{
  "lr_router": 0.000815,
  "norm": "rmsnorm",
  "beta1": 0.95,
  "steps": 7186,
  "dataset": "wikipedia_en"
}
Below are experts of layer 2 (counted from 0) of a mixture-of-experts language model. Rows are named router (the router's row for the expert) and show model dimensions 0-223. Each number is 500 + 25 x the weight over its row's rms, rounded and kept within 0 to 999. Numbers have three digits each.
After each expert's rows: a language model's description of what the expert responds to. This comes from a sample of Wikipedia text that the model never trained on.

# expert 61
router:548512524458557483527507537489505490481499492506497516508513493480514526473502513507517499505522525476521488497521522477544497471503519444486552500446504464487512516510475436514515535502505493518500457475524563482506547452478537489482540494492526510531498503467531507512496472477493487505467541498517511502508449492498532470528501486540499502545520496505470492519525547514514488510531545523530510500522494503539519504484468489495476474535525495511479509519502461520462538498484523457504518490509502460481484516549530464550458477535522519467483478490477459489551476485529524512486485519471510514485494490480542493525489464519512500496426482498491498492509499508486502495571
Description: Coordinates and verbal prepositions

# expert 33
router:539514534455499498498486499495513516522539510507522481492531497506484533457515507489492508488496545504549496511546486477521507480527512494491573533465489484463499481492462449497506488507503498504517465473498523475478559451463538504487513515499491520496459521483483501501465501502515514522490566472505503478563479457527480442528459501512481494527516515476489484535495544542511511498490494516536460454515521509493500524482472483522453484494504473501503505499531491531491519487532520472456509541482521487497470503512492455514462539517561546480479480460471489532533446496536491507482480478473491503487502463493471494525478495503497497463469523477507488517522458495505469525519
Description: Common words, verb starts

# expert 27
router:483506535458513477496488542478532502512482480486507490488501477473499521466506497498469514490500521506551468518553512474516480469496504464489546506447478450463495480530448468505490498481480509508498461480496521448519526507428516502483526515492494515496469504476487497490480481499506471527493522469528512483535463497492461460535443492495502505505506494470485496511516560569496511496504518543498481440511547504483518512499472506491457478499487473511514482487505479547475506481528534480470518543502492495491455548541487466538453534522561541488475488478482465482512484474525516473510490473475532505482483489485515498507497489512522520507463513473498482524519477514503492541536
Description: Lowercase word onsets

# expert 9
router:481497530479522493510490500410504522513522487486498526543524519467512533461525489506475502480514525536517482450529519476532514463470483486488500508461508532495497522558469480501503485499505498481513517494496510476497548463509489518519505494470506503473474543468490563480504531464458508569522510529503513527517480487554472457512449517493494510502494511457468437503490496524557494538487484521514459508501515506525505519492505508498499489496509495539511450501507499522501503491552502526487494520497520476510494494563489492508487537551546493486493488467494486481510445502529479463519457511478518532484501481528517478487484517510496497531477469488516452519511480487479438500503
Description: Latinate word endings

# expert 23
router:524526518476496466482469538502489533448489506497501514519519467479499520467486461503486478460484538484501462512525489471507492490471516468496516487449512474447491482528485488497494512512492524495524469500513515519517513509510481484549507509468508528527474556480527533516480503521474483522502535508480495463532490507551513491525459513487504501515539494494489458489529527489535492511490522526548516500574505499508493522513511481482499446507520470490528523533480477498510512435529540494504512482545530481515471484506506484517461518521504521490477469486495451457465478489537494484522459489519544510452475466477489479491505482528504528481476506455515478534511469497558425524516
Description: Inner word syllables

# expert 14
router:537474546458525494479486514472531510521480493492502490505518492487533529465485471496467479481474507500543478455536538469504519491484493452483488526465508519482532521512467492498497524487495524444485497436498538474543515483423481487518523539473531503487464548492515523497454491472466482541534545496509581526495517504516475468509479519520516486518499481519450479548478529516483531516494484546507520466522488492524511528469467524519523476518481512498500518480505489500487518458503503491468559499500499499492511479538486504532480540512553517480451523477518488479496459491521513499501463507486519502506499474512522496513484499493508498510502491515487506491532489507544443533510
Description: Word-middle pieces after Ne/ge

# expert 25
router:550523527477525494495480541453476531497515503501520499481510515487477523452535482521525496493469527479545480503526492457512487486482529466479532521480529497489510501485439455504477473478489495494493481455496518489494491441496531502481513489491525519477466534454533512500472465501465493518471498466483536498526492449524452471518476516505503547515528487508492490545454548507527495502519490549522493433506492506538541528461503510534481497527488512539490518480519527528469539482516522482486517514499504460499483495540496452518480514529510510490455522471484472482519491463506499481476476504472509516479478471521521451519499457489527513477471499500496469508521490453502474538530
Description: Capitalized name onsets

# expert 41
router:492546512513520472475480518483500506478511429466506517478529473483486542469520486528506480497498494492541502479535501492511534492475516469487540499474522528489522523525523489476453538468494475481510481515532536517517513482514508483503517489481523528498462500504501525469461506496500471512511519468505521516518496494540472458550476543501503506532500492496482501522482479508517499520505499511518491497527481530529548499497460586515477468492511532556509510501537497563427506486521508470459520518495516446499519505538517464487499507508486537476497496488488518462507502487506490493512464527447503520495522519469493463469460486506532529517512446476514460529493523503511437545504
Description: Institution name words

# expert 28
router:545547510466498484511494541508512550466482464507527511507497500471510479447544499536489420516521534504501469467549507516504531510447506494492547506483509471496523478492483436533498533472488543483510497511518558466523482504485496498518536498489470514484488518523550508541490494480464445523492522478493501511552481515543503487536495526494493526507517494491485493493486526492499485535517522501495495484517487524540527499476482491491506478509503492510543515487503517518498563478503557485478537511536489481474460505503508475511463533516479525477495433489471459496521503442486520484492487553496509540493516479507512465542485507508502479491484485482505500528514514470526474530516
Description: Spaces and separators

# expert 36
router:555517536466500503487470523454504506463483496491521498499502506452531528475535482512467464493505500500516470449541521437511531428441488503490493501488490536507508511547468490490509496455498487472479491517480550443480516427479487485522518502480492501488466494487503508478486517489497477530533499514524523509501512493535481506540481524477475527508515518482460480485496503500542509557498495518505491488495496540528519528493481527506481495494485490511501484481524540543496497472526484480462516527526490492524484511516489485514490516518520510483500484459473513496532505487499515471474458483472523545455501491526497479487455513514506520502504463459508456500507545488568430496533
Description: Endings of foreign names

# expert 39
router:537516525417529481514487513491508517499479502510536480486545484482534513485510483505478496501511525470542497483525482465495494481495515448466551538444495461481501509501475486507517528502499492510542449467518527479489527499510493462513513512489465507493462543486498494493444465508504497483500563458520514482553458488517510478535456532507496510502519529495500471520499523573514496481515479517513482480507521480502499536501466498506480475530527516506508513525535498535426533480515516478498532515484467486521492518539511457526473486521552549491482498471477503492510471502519501474505484497478513481479493483503513483569523483495483532506468500492499477517522505506535483533550
Description: Prefixes and modifiers

# expert 57
router:521517566445538468484495529496507524495510481485530518512549504479520505449492475516499479474503515505547493465564531467505491439501481501483544511463523482465515531468497498499506538499509508537481468480552516465504502480505480459471516524476494502494485513471507511526500444475463495532484553521498492490554500484519508450524493508506494511508505498514514438537538520517496476529500509506559498507526494503504497523523532495484491488498510484489504533498495509515473534500495521503474531509506500454498462521513510462522488496534529557484497449456504510514541451490478516478499480518492521507482480479460511487493533467558516513508433531473511483517524497486502491488517
Description: Verb stems and participles

# expert 50
router:528516530478504490514496506463523513510495461444479510495513496469475511485534489543489502505489531478537450495527493465505515441479519473475494534471499488491536494514472482513465494445473515441495455518520559466484493445513483507514526482491533518494491493490517519495492469490512457555530534475525538516502482492483471483527478504519489514520521528500511485536489501536483494513558488549520486481534525514516533503514510550513456459516534520502497532479543503549485507489517518481481510472497491453489507531506504463522494497509500501489484468468463483469512506462506534446515476513436496535483514516484505477513491460516516528495506491471528493507528523467517456542508
Description: Plural s and connectives

# expert 37
router:504506529469532487454504534456465517493500508500498495516524497454513484472480506528504475492506518483548481476518479539543533481457489488478520480433508481517494499508462500513497513456461510476507517486493538515493504530487489508540522491479514508517482526490531489510509451472455472499475514514529517543504458472505513494522502464529444504515508506506497452525527533522509513520531483520513519499572520471538563548465483515561499480502510490514507493493513502519493489474503469459459520505498526504502509519553525470531491497500511525470460454473505465496510447487506502494524497488431518533455528508499489472516488513502470488485461463511476475511511516448504484496489
Description: Infobox labels and line breaks

# expert 26
router:498579530493519470501470521420528507493521479494535532486499481496507509504559487521513479516498516478513490477565525509532497485469521473505523522470539504504525487520475485494478491476493502500491493511491543436506483485476502487511527494494474510497485513465556506495435472476466474535468515453473516533524494510536478452551492500511501532497548495493485448493461533505509517507543511513506453497515552531513516525482490527494487495506515479547530499491474508531460526478561504505478527483504512452511487511529503463542490547547494500473484512483488482507495516479511506485516485491455503536506514498508516486507484461480537519475510507513492477532512512494523489517534
Description: Final a/ia vowel pieces

# expert 1
router:523541515475511490513493503485522515495543487503496546512490484502501512494523493521461494518536533467512479530514491500516497481486519485495497534501492475499502539474444483502463487511491515489478491482483522462518489492516478470535518496488519504458484479510493512486482445531474508518479536494495485492522462477527502497542480498538495514516534487491472476490509513522518501510516473540504479509525533539563540477504520482501522498503479541521482462499525506514452513461486515477473537515546510443506497502529500486545481526526494542478493516456458461466554449436540514489539480517453539520498491528432523455490474520515471501516476449495536463482522490476507500530515
Description: Of/in after nouns

# expert 3
router:542485523484504473507489557481530520483495454517514502467516531468496521500492492530481485486473496470515444489544483504518537483507484475478510506437477512459496511502489429528456506483503546454504480494503514462489514481499527503527554518510503509490500526469510541497470465536493485515473499512524494479518498486527479473521494462510472525516509540472495490491532509548511505508528539520524489461514505502497529571505495530500486478513512492506483478504472471512487527465502552457491510513477527464519479495554475489500503494523505520425470508485457503487545490490508476481519459480473532525482503489512513473502511503519480479491497470501553453554534530469523494476510
Description: Infobox field colons

# expert 21
router:506521524452500511516513524470494523520498486485535513491513518471524513480504473518516443529463503454510493449518539474523541442503506468492523515465513481507547505502469481489485544472488498471476486496508562479500522465502536493496520478476493514479434485449524500465438481492489478504527518502538540519515507467489503441509469502488469521544526517501476496518493531519521496521502465532517511501505493518529517525481501505492494492527490554536517503473518495552479533491500553457486524544526493490519514519523481463501493502527534514465499508443488499466515505493503508491489490500469502510475518484524499474506493509480488501496488479488538485478516514485575426514526
Description: Name pieces and names

# expert 2
router:495504527475505506460498503462490512523533457530519501525485508498541532478546477502469516530483483477507488496523524482525511507502516500514517532457535520508492503513421470513480482486466517495516497473532521495525482485470512480484526490478487501497466498512507531492478507493446474521493528512497555522526501502525491466555493485532472523580517519480437470507450526502482521503501473514499469474526519516526538499496468523532464507554463511489528465471504514534467557496528546480460531525465504456533493517493472475546485523513514507471477521483501501489492478502507504474531492516499498538497529498534500475539449515481502464516499484524499502458493502506502474501550
Description: Letters after D/O

# expert 24
router:535488510492523498479423552502538521514497503505517510497514496485504503424502518544471507491495496516512485500534504472521483498501508451462533542493486468494488439494455490488460530436503485509487475508517523474534529499496498476506523510487489487486494521436518507481483474518506411535524547505515492514549495493509449477521474488463490491539505487476511498503511528531501478505514470524520490499524533497503504503466475471507482485545516506495538500488498493508510527474481499466514531530493483457490473553521532429513472528525524513471503502475494494490549457472517510498478483528480487505454495484481500499506477452480512538490485490499530489469517514467497485494529
Description: Clause-linking conjunctions

# expert 17
router:496494508453530458503490522497518509478536480495505527497578486422481508467506525514511498514517492492541499478514495462551531499495485481501566549472496475443507499521474489539450457505486487508526455486531512509493541497504539505537546527486482504473470486460517538477452508517474491497525529502521498493538469480508507496520489492507487509515494470500494505498495534503552471484536512558491495504512505547515529508468478483511499492513489486522482522492546474530504505494498530482504548498504491485554482528509478465496451547513535576444481485497506467504502494488480499492514467511458532519493474480496497490487488470501498535515504504484499469535521512491483488499516
Description: Sentence-ending periods

# expert 52
router:507520529461512501494498518488486514510505492493540500473535499450506519453512529551474449495455491476512480477523518466519515503472497470481533504483501468477507526504462492535463535487496496488520461507557515530497519480505486449496519536491483520496439532485526515475482512543471447530490492514535518508539515501522483507533465505506495500525511510497498498492505500506518507470518499505526514482567528533513513511468510494515481473532508521515484503525525495507505519475505522437466525480499547485508478514515483470519492479521522552483472502462436498481519518458522500500515429482458510536490477487465482442542488465493486506472483488455528490525513521495547461495506
Description: Consonant pieces inside words

# expert 49
router:498508549480525500534514521466503567504502495471536509477498513464510510496503521498521467513483531499518485475520521475513497478489487460494508551462491472473516503498481458497499518511447532463469460498514553469514497486463487457469523522458483514474510524500544525489433507460487485542503520504507511509521507519517444475509496523500474529503553530480460458516496572543495491528516489538512464435509476497558529486501494531519474484497494512533504525482501493535512528483541502491478522516529488493483476518508493483537489543504518518481501475493480502481497508485536503467494473518488494508499502483518480467541519520500518536537464469499495501508513522516510431526531
Description: English given names

# expert 47
router:529500533473550502496507503486524546460501486516498514515558487491513552491510475501488503490505546505528451464525484489551532460483494477472499503446543515487522539541473455534501491468484512504492528503498527519503559508501479526505506469463525504506490512502528508473488458481468480515488529511527519551507469483502515464505488506543512542518499518491472463553460509504529494515509493524521515488528535489526549533497455562523525482490494484527530511494527509492478518469510513512482493498467519451512507509580531486497489510482528495484477490491495487497531472477534468505541467493456534498492540521496496491473493524484500521506500456501480450489513502478510486533520
Description: Infobox field labels

# expert 42
router:496513520457538468489467508481526505517528495468494493514526512476514511462490491482484488474473533497522465515533504486501499496466497483480525522473459464442519487507483459506506512494491513488499466478497541491532493472479531459484521528478499518480485512463508497502485441491495474509527537491492507469552481468569478494545419532486508521554530501513487476521481523533535482521474499522565504486500494480502487524516487493507459469532467490486532526468485476525476539449519521503482549540511506480503480515550522438510440538524518524497463494473506507483531461483505527494494471484468526517479499461497489493525514515523495466492496489491503469495491504486509470511512
Description: Word-start stems

# expert 22
router:508550506480512459442456540486530506466495450483516488515545503463495503482522470507512504519482526462529491495540496542556542520510535489479517520482531507500542538475516433519510512512496493520498535514537509500485504469522533522528533515496516507501481508511495482486496503514444473484489532512491502493538500490495516502528472490512516501508511529452515441484485493504521457487552509507529489515548487501504554509488531499510475491510490482500552477501508542515493510469538520485462532514496521479522466484497532484503470514517506532477483470429495507521525455492519499486510441515501512540463487470461479477489468498526511468488494461505499467507513534466537487482525
Description: Plural noun suffixes

# expert 59
router:510517518435506471499486524500524497508491498537508504476525448478498547476558481524481471526529528468503485488525543498528492465454525493515503529463497490488516483479453510536496499490477530519521485456545517471486497513455498477495507494475493521485467481501526508462475479534447481490474528455482538497523486485535504496503506495522464524486510488502481508523495521523481453494505512503536489521567509487539569520492474513525491495539484476479534546508500519511451561486507533511480534510500502451495461528495516495537469492530492527482488512495492508490523516450523498486513477491500504537479523487516515475566476457468520489478468508521500486491535536502532516497515
Description: Pieces after capital O/T/U

# expert 60
router:527511506462517482495472532451492528485488484494484530498553496479485494495535540525495433508485500487546510495507488500526489500506544448492542535483514441464494489484493464513497509473486527489523508498531529494525508483441501465531519533501507535474440487517517492467489496490483460522471506469505528533508485499498462483560497488474461494531525511486498487486500522502508498481545516511519511458526505515515508501485528510513521487532473489530480489473493475535489548480532522456461517528489505501494488519531480480519495487534486560475486492493450480486506505449495497504487454523476529551481495508463464466508483497516497473461487450475526489497553524477523478542525
Description: Slavic and Nordic name endings

# expert 58
router:487513518480543458469450550438532489485490495481519484493515508470513506441500489537500471494484502460528470519544548487532496505464479515472491498473487458494498528506464446532524535485500513494513493515525513480498504433484506513499507503459496510445472529469502514472504502475464484562522502530506527466499508491515471466497485483515473489506499494504456463478478496516528522489503503518509496491503500508489515531450523473499503488495499526560551495480485495514498517420549493481497509522511506488504471489523480500508496540534519542491505485470506493483504474453523496486491438521484510536448480476494488417513481497533478490509490481496508479493513501488534481512512
Description: Noun-forming suffixes

# expert 18
router:540509496460524484483498537472523502544525508470505492513499529496503523481519492540541508490513522466534494489531518484508516434463494473467553497473487507489529485529483459492499533494460481455538469494500522478498521472507518464519559520497508517455492488475512503472490498469482471539516525511522544528488503496508503447515476492514506493541525517479498496523506548506501511531497482525507460508516514503526495518481469473488481447534490511528485487526516481532516503511492530479485536499472538481495506516544482439554493556560516520470469493488494493487532499511526503493461485527451488521482481508510528486528469488463541502496450448530502458506534481492519475501502
Description: Nouns after the

# expert 13
router:499485533440509468498491536507508496507486485477530482503499496464539492469503522532527480485473508514516507508538489488523516505503473434480555529487488485489505534495481448513508506483508501490525462499508533491524522487475524471476525502469475508444445508510492500483484490489469493521478527509525498509523497508490488491514481499473488496507497544479464461525544518547498475508526536523542512507494511507514531492514483502504467490516496507516506523507523464527504543509512500449450566553534491486522509550511508472562458526552539534490491497464485514511526445503519544496483483494500527512510468439484494493520488517526520526503460474492519449515523476479492507501561
Description: Quantifiers and determiners

# expert 48
router:504497507425544484518492566464514520522525481483495514470490522474539528476516505522479521508491507474539470482534493449522497491490501469487529512430495497462479525520452493491476529495510517487495498493524540500528525500463501460481547512480508514486462517487509504463455484517483458521531502496524511463513480456518471498541468524507491488534523506455487492535484543538498501509526476548495472450534508485525520518465534497481487493511500496481516509479538480540498527479499499501489538517495500493467500536517496488534481540550560548475480523486487482476500488458490495501523481482516534505506492476488495460535494520534483495496472511470483477522520480512520461546510
Description: Single letters starting words

# expert 31
router:545519496482518509503465521504509515489500520509502522492494434491516538490495499540508480484512495501502486533509510509518476498493561502490513531467505468484499508477442501471493455453463545481450473449522527471512508487485450486521551498485519502507512482503505500458452480518500514507456561509510499531546470494518537485503484517567516523492544512509491488495524537556499469533524514504527480506507529487531495499513484470520519466504517522480524508475518482502503524480489497453478493501510538499509473543513528432501479529565483498460474516442484462529546448491519533494493486532483516525497482499482505496484508528520496508498451502489509473492520477473506485507514
Description: Prepositions in narrative prose

# expert 7
router:532565506488485449477441510453511517477526487480538515467531498473483514491526488554518471509475497456532527492530526490513527478472517494496508480481524472485571510531498477479470517504495479479492474497508507495505506495477491490510537503448472519463479517485508513459475496482496495505518526447486522472508498507495480468515482522504525508515519496501485472467521522508513469515506516510519488486510491515522502530451447480497505480535525496543516529480502497550457502482551499465490533528518515494497509480514525444487488504544518503477474539480491500499534489473505492516493454498461531544483492480473492455510476490501531499464487449486533458510558493492509479579478
Description: Nationality and place adjectives

# expert 46
router:503564516478525464514472517454511524470556469521512511494502518478484539474525476495504485533522503463526466473507500475530531468487553482497518525489485484468513478535483497483495488495455539499507492468512536470513496503475470478492533497455443509480475525469534530467470479477486480519529491482487555501506492510529459477491475517463485517501505509510482507502484530525506482477532535514509516485528500504516533547448499551517540481541515513518491549478511507526484536473509526491482510513501499482466471569504522482523509501498497507493468494477483488480533487456525489465510490516482538532492520499515497470544488499479539489474460498446501487516527492505504422508512
Description: Word-initial capital letters

# expert 6
router:498481524425502501504476510485515522508467481530482502488541471446466558464552464507471498522505505502514476483504495454543487467474500478472492525476502495462519516531457474539491489473480482520553551502513537500471552488495485509520515462436517508485423486472491515467502495483479492540512517499509518515524493473501516496496479535518468527541501511471451473507500513534527518500528515508535506501518515502545513542494505481527526516537495502484527502509473524516486541463514525522483510504511500496531485499551504484500462502521534506495451477469452510489528436502506490482494491490487541503463496494504485505488478478516505526512475499482506452485551505495515497467509
Description: Mid-word Latinate pieces

# expert 45
router:489574511502544490449438495494535504512510508508487496485539472510498504509509474501449450503511514455521479501535543502518502447496532501501520504449531521486490498541459473483510510502499500490494449516491505467520505496444531451502514515504509533494481526519536550495467504476473480533503529488479533516505485500516458457584505494503499503499531485489486502469511530504516514481524509499475492484513519494486510500460482522499481495514500474510518510514506474538462513483531525479516521526509475465492470503508505464536499497511485555469468468437481510507526504507505518479505446515473501514450495477510499431521467480522480504468499491457511522520510491499539460533514
Description: Vowel pieces, foreign words

# expert 11
router:506511482448544502470459500452484509530475487512509505502548518464515540442511448542453493512503513477518491488541556517516469476477527487504486502484489488501538530511473504500509538529499503499539462455538540483511502500474483493500500499430491513479462523476529505507463475505471455497512530500484515498516479503514508493484501531481488479496533513501424501516501521532509494498469488512509485485522475516531521566483488466520503490511508505491528499533488494535465518498529507490513506488527503499515464512511489512514518519552523532473484482457469494469483491469468505493506466526496523536450465478517503482544514481491506491500470488468531483505575503497558487544510
Description: Mid-word fragments

# expert 16
router:515489525508494444449466517452514502452499471491497534449571482460531507481481488541474454465495511483530497478514495484501535463488511456496483505497511477503533530504504466495466521481517487497519512499503538520484550487485508485506496535482530502503415509515483513463484497516475484556532506503564533520500504502506496484524480472497476492513488531503477484490532488508510477516539524532486533502528486498513515543480503495503495486529482500504499560512554503544471494465507514447494545522492503467512513494488502496540492467515524545480500489449495514448518466482512501486510454522482534516455491501473482468487479489527517500503486481468529490481511479469507482540504
Description: Adjective and noun suffixes

# expert 54
router:493523562488523454455487497484511560489505495494516502538541477482525513489501521505469508493461526517515490473513473475512509493508503466505536493471534464472501461525492492486523492513485504502478506508505524452503514498504481501518501503487499520513478536490515548477467522469510505526509517529488502530514496491549498468596481500467458553534553518451466488488491501489486511516538496532514523472501514537558543497480535536513514460522513496511487476482498514554498525457542511479501518512531497478521492514534476472518483518511537532473495452466496492498506456497509528479516483563497515528502509515504484488478470526544506535507497481471503500523524509493528450541505
Description: Pieces after L/St